config.toml
activation = "geglu"
moe_layers = [2, 3, 4, 5, 6, 7, 8]
balance_loss = 0.0147
beta1 = 0.95
batch_tokens = 32768
Below are experts of layer 4 (counted from 0) of a mixture-of-experts language model. Rows are named gate (a neuron's input weights, with its number), up (a neuron's input weights, with its number), down (a neuron's output weights, with its number) and show model dimensions 0-95. Each number is 128 + 24 x the weight over its row's rms, rounded and kept within 0 to 255. Numbers have three digits each.
Before each expert's rows: "comes before" lists some tokens at least twice as common just after its tokens as in all text; "mostly gets" lists some tokens that are sent to it at least half of the time. This comes from a sample of Wikipedia text that the model never trained on. Tokens count by the router's weight.

# expert 49
comes before: " the", " he", " a", " his", " it", " they"
mostly gets: " after", " where", " when", " until", " before", " while"
gate2:150167106109139140085164118149178116098155103166090151129118153161116105146133156114186139142150144136157145121068129130111138140125118185109163121141149114147095155124133120104135100111115134115144118119146111144132129156160137112149143135123111136101069113172108103120093099124137112171
up2:134141118147139156168154155090123171120150125137168090144093149126144141129091109156132133132085106108118104142181144143117104123110090119145165158137097119170171083143112101098161120141151106151122149076132138112111111119126131161115110146144120119198137126127150159103146141106129117110
down2:113154150136148153116127148114087121135116133098146096139145134106123157109085134142073132179168148133116106119125147145125105076177117155139126156122132074118153167123134124127123115166113138133098119107148140095139147139133104118168167111156168190142123140132072111117143140121128156151

# expert 59
comes before: " the", " ", " a", " his", " March", " September"
mostly gets: " in", " within", "In", " across", " throughout", " along"
gate2:142173088135120176095135171143147087120088120105157129110140135140162088113147156139157123146121157173135136117122133112115124121145113175126145121139156103075152126137119132111145104140116175139115124116110158122150158148159126088106107106095148125057151134133112129121124102167101131164
up2:144137090147166112132127111127165118109124126151104111109152148173168168106089169177087141121134134108119163139084102121124143122131122148132129145132130211115100176120133126104144118133144112128116097116166124158122091129163098152114073136142094135120123122145102110106161152120137133120
down2:130133104139071145154127163138157151114111156150147138120098061165136150122142135108146136129131140125098165112105088124141163156151150119105102131149134153089153133137123168121125157086125135093126138116122112183114158126120083143092116156090108106155101104140102131122130178109153160133

# expert 16
comes before: ".", "–", ",", "°", " |", "th"
mostly gets: "258", " UTC", "978", "131", "139", "122"
gate0:157140129127155089132155131124116150050137132149152141131123131093144164138115129092196132115123095160124129126140117096128142129113120134067099125135119159112106101151154124117104145127098128176118114173123134124143133102103141155164168165154075122140120135099100096115134164120144129112
up0:153137132120103162093112087127174132159177104162122110138173154152133131138142112163112132117116139116127158119084125130118128130179161115140122150116157126158099130109122164130097111132120095120136095067143126072104100122137127085134083124128139151147133118167163159133121091129121108160
down0:197106125142092132131206136133136182123075114080144103159088123090169126157129166158130104121155118131077135120138095100098121131127113126118109139103123123113113097103131128101123112121147129131113121155131145127143131119142137165128139122134131097104115096126159078137170152134118130117

# expert 48
comes before: " the", " a", " his", " its", " their", " an"
mostly gets: " among", " including", " like", " about", " for", " with"
gate2:143133174128150121153139143117165151114101114118146114129126128112162094109154088145164136153114127071124114150129124128136120077112127153123096089127134151118110100142120099122107097167096112134149127093140138126193124159146124148130090097133132085157136114164113079150163080095136130114
up2:136118118156149120137153140168082093095119153117119081155134162122132139120144117114143103111142178086099167149114104115104109125141096158119138131157145172142162078175145107147149117139112122134132138113147129116135089152130080138087110113118098133102142118115136083110129133097130190114
down2:155150156153132134121148135153161115137095113113133103102057144140114140141094108114117161110178163121108116163126103158157161146138096153084133106091115128113156151133130130143120155160125124132136143157099141135115063103123136101151151165113090132127131109131157109075133094158109127110

# expert 11
comes before: " |", " ", "|", " |\n", " ·", " JPL"
mostly gets: " Socorro", " LINEAR", " JPL", " ·", "°E", " Coliseum"
gate0:145103131129114119109138158147159126141154152112152136137109134115127098150124161148172109129175137150146129161113136187074134130135141144090157123136139090109135089125134115126093106100165128182119157145138157086139135111121146094152109152099081138120107174123128114095162101129126139179
up0:141150105137153154175152077133136154132120124129122125159121131112107159092102083097145148127101130140105107096129126151149146119128132136127146136094058141159122177111113184126193131127101119134109088137153126083125117151107119158114139070142138112133131104113157136127088124127141121111
down0:117097135101144136126137187140156131139149164103146142132129146109162123107100118122103101109161151112163126119181093149127109107145135098108143124139113102163134109125112150142115154128171122116132111148118118123122124143125107076140143102134148129129145153152123110157093136136128137246

# expert 38
comes before: "|", " |", " ", " |\n", " —", " Votes"
mostly gets: " ±%", " Votes", " Title", " %", " Notes", " Episode"
gate0:166161137140115185170156115165155093131131106077132139146118116136175157130131137119114125127151154119107130107104134156141156132129139149082146154104143140067094098110127103073184117111138113121122160115146143108115101130177120125141132128109169123146157161115129155090129114141123118131
up0:138129161172128143134155159114130162130158093135107116135102138136139153110163113138144120144128141147117130123131165129135068154152097141117137132094140147155130121101176086128132131158154118095120148170135129099087070158136093096145206135126106073116118132105154105130135132132138132116
down0:132151145164116144103136125149119106131147145166124133106145107133153139160173150119197126161141137130142106137113115116119084108104093136165155144103093120115124107141135138144118161169097113122141157126130130148147150144150117142175121118113116107124117132130104109119151140151167111021